From a checkpoint of a small mixture-of-experts model trained on Wikipedia: 16 experts in each of 10 layers, 1 pick a token.
Below are experts of layer 2 (counted from 0) of a mixture-of-experts language model. Rows are named router (the router's row for the expert), down (a neuron's output weights, with its number) and show model dimensions 0-95. Each number is 500 + 50 x the weight over its row's rms, rounded and kept within 0 to 999. Numbers have three digits each.
After each expert's rows: "comes before" lists some tokens at least twice as common just after its tokens as in all text. This comes from a sample of Wikipedia text that the model never trained on. Tokens count by the router's weight.

# expert 4
router:558540464502541499474633411457530564534575560542538530495504553554491550536463470532546470556431475490582565459411567484522468482566391491349547462431517465483472491501555481474445446456514437487470416512556549520582462492441533532474469450469447480437541460465528436452489486430566443455
down4:450389527480532532533476456539508592499527426491477476516538555512533433487435440482496578427437524502516468564410458418474469425529465551557547492531434579444617503442505476511471478528419566548559558468452464477469607508506519444597536466553520493565481514530446400498490436394506525459
down5:447425352505517613471522489425483465477455553459533564486495545526520411497481436563439520397501509572516452537545529461550472496510482568482496533484462500431545544440503507448491487539516541513442536601334563497430474593411456512608490541507476472445487469465562478518502520471505507484
down6:502568526450490525602516446603470475646482455580516496534477494471440460439440476503496573636431491572494530592524550433486461524440530503505392537478492517477515478521524512496510467556487437472554468477442480480515558425446493521558486519521503492515527520554532496423621391396513498543
comes before: "-", "|", "\n\n", " The", " In", " He"

# expert 10
router:479470471508593494446441530516423448528445482428536522489399486518484525574503468530425561594445439433491376576448572464527427447572533463534514540493524519492504528539502483517527447527501516634539617530480496422559478538502466546487492531501408509486447443465510443536587408534568456506
down4:462539474502555517570522575444596484541370440444485471474450482547429608581446561527473462496484456508476506543462545545529502432544562481578431559497487520481498408511491540436523606439497590443565369580448501548472453499584463490511561517526541507470442496541518558506511498525474535444
down5:409528551456482584449491547527487521518546346431552529485576515471513431484472461528478458488595404508426551458408486520539569510424428440478479442560523480557451454549478460474476444467452582492479563432460550557578495513535511620453452574580462540479527552483540454502507488485486513516
down6:505527573426501508513467558521439500493544496387493503467489494465471445444486578481474494430564495527431565528525541385501424498608493577514481520575434521444518575519551432407522538521463468461512415481454527461534535407481422465508479407500626541557417479477489535520556420456460519555
comes before: ",", " of", " and", " in", "on", " was"

# expert 12
router:513480541450507558476463498505447488465543501564472478547292499541486424526479458569489514479415524408462527561569488493422542509494536488562434491483503546596527520496572569522452502512496488444427522493521539552578526502531516479412487498624481525526594480560404489467608508484559475514
down3:552471442544561603578388514564518434530516550476580492470598523486469470479426477550572548491425474570457518486564461475435483528426584451529454434524451588523511551513384549498501459476462470505499534453501552411498489550552554429503596453515542450460509559508519585511549466500544493425
down4:524460489445415549495450525387444494552459563556433497603548460448481548446419455527542432441460507508441460537549504512570400525504498488613428535557390544466495523502492474463535579542454548434469494438380518459388512540502513469551485491526475533519480512479540533554529532478468401540
down5:516472506553559554471556607459415583503454490413509490560549528487508504499539577470430532401526484551492493545503454605458508483471507524626503458478417492420502584440422510532484530563507572434610596543487518413507524502514537520552608526508515468489505509433482482549545425483541516450
comes before: " the", "=", " a", " his", "\n\n", " an"

# expert 6
router:476448590508406497530563525546570474523464450437448518520416469499543365534509474558593501532454482357543501452546507503578506480425479487426515457437536514462498531487469448456429499565564561463413485467501549507468522565535496503501478516501434489447490502538507514353510503476553451622
down4:409509536347584449428590511453469542472523549464470567573571486515496494493441506536539476411568592474455429466469494460475423489522502491491509407585500570445481542444515492472559583520591578438476471537471517474536549462431543461539567443486480384523473504551491467495524550521491470471
down5:574491513365495559553540552499481492448509528509564532506509489572509500487430426431506492386613430590526489500461441436549440416491489536567518570542498586447530504417521384438504492511591498464496538516476432540530476429552455522610513453485524506556442493508534536528537472473555545540
down6:460569508409586543545479500519546444505406539492445461506491519509488441495548538482509450502617599421467484500501525504567548545503399430442542610588422453403566453476488487496522535433443426508451504535570431513529484515506578557565513423443520465495564469497584531508505546572538508501
comes before: "\n", "  ", " 1", " 0", " 2", " \""

# expert 13
router:513505633478582508537515470458587652464530534506474493497538529459498501430509492436415485440491405480478501428528452528445525486476592544569528593586428482465508517458458493468501513504496486471525535582455462523456489482665568530536505502457536506429473503543531521552427568503487574436
down4:568561480415407479528541625487479540509454525444631554440529510524421486544595442526522487495530529397536491510450489499560511501567361543506483480477460503544478445540493540550568457489482460451491465661482446522503451482479482509494499492496467548496441476412378485519476471456534482479
down5:475468542475527530503529521447454406421533486498473574525517545491457483544485527436482525426477449502568494482436599616505471513566441543474540473484453508479566489533389454498512431496397554612504519560404473544415436526495455573491519504457467388428436540420474568450523498515538570480
down6:500494543460503439522480565508493473394499510457410470543476437418549487498545529574500358558449529590460461485523539472460504455469449495471446561391465500467487532530342496382441431475570531540583434484380462534499477484501527481514495495455506513442508558446545476454481493542541545510
comes before: " |", "s", "|", "–", ";", ")"

# expert 2
router:511492631476586508540514481466584636465531520504474487509548530462498505433503496439415484426493409485471500435519452523445521492473590552589512591583422482460513515457447484474498514506495488482528527573456459517451493488671558525539507506465546504434472500545527526559424572517477579430
down4:487499548453529566414510525534526552608546507467503556484445502414454444418430569525562414517486498457522447400468511549501467462469486544429424543474500538511567485459538537596489516518554588487400524404500525409460524486593443545432557546485566451462516509569499495534505480560470521396
down5:468491483446540575435483395515478493478551524372456548565468584517526456475476421503552493542591477515542500517466496421610472546463551507422552605597544485456547522437457515521478550567521478461496449542466502569555569524497448550469580435537424514441430509567497490522541473448458514415
down6:497566579469585466511509466519463544414498459470503503551589493459548518483555492502372477514394554529529530453550526493598523388507519436498491565553489504453529489386498523457439434469505464446520555613394469477506501516483478582562512535466564488538564402560578460500431479476537501483
comes before: " |", "\n", ")", ";", " 0", "  "

# expert 1
router:493475539473578534525534483463569644452564497496544492522523530448518466479497478364434420460490504492475491456524432486489542495540492471580536558539430509463513496452416510517556567475465467498556556575453480547440514494668545507544538477412560480449488484524546520464380582475507582500
down71:486515565435447573570467622492524407471529507465457581420529603495444536473546420497447562466453520554557490419436501521472530458428530489554476546542542572497508435491510604434491505461491528469473471544669537491413537457532514416518494458484489516440470495498406487520517469520456454511
down72:534415468537531471483433530503550522467446520509510485574581639431554425491432479531522436483582571571452475475502569571546433505481533572451526539570511590432576476481526476495553548531475588450521546500446510477373518499528478468525656519470460493509514437496557514530493492469514513427
down73:503485516588531477562455437460569456430426509514515435472581455474514489544515500504553562475463559564463554521464500566484528547558493633560444555594479519446487504485442604470541527474479488423662503435543442445541536513505487482598458478490466503470494396486510487539444514462596446488
comes before: "|", "-", "=", "The", "In", " he"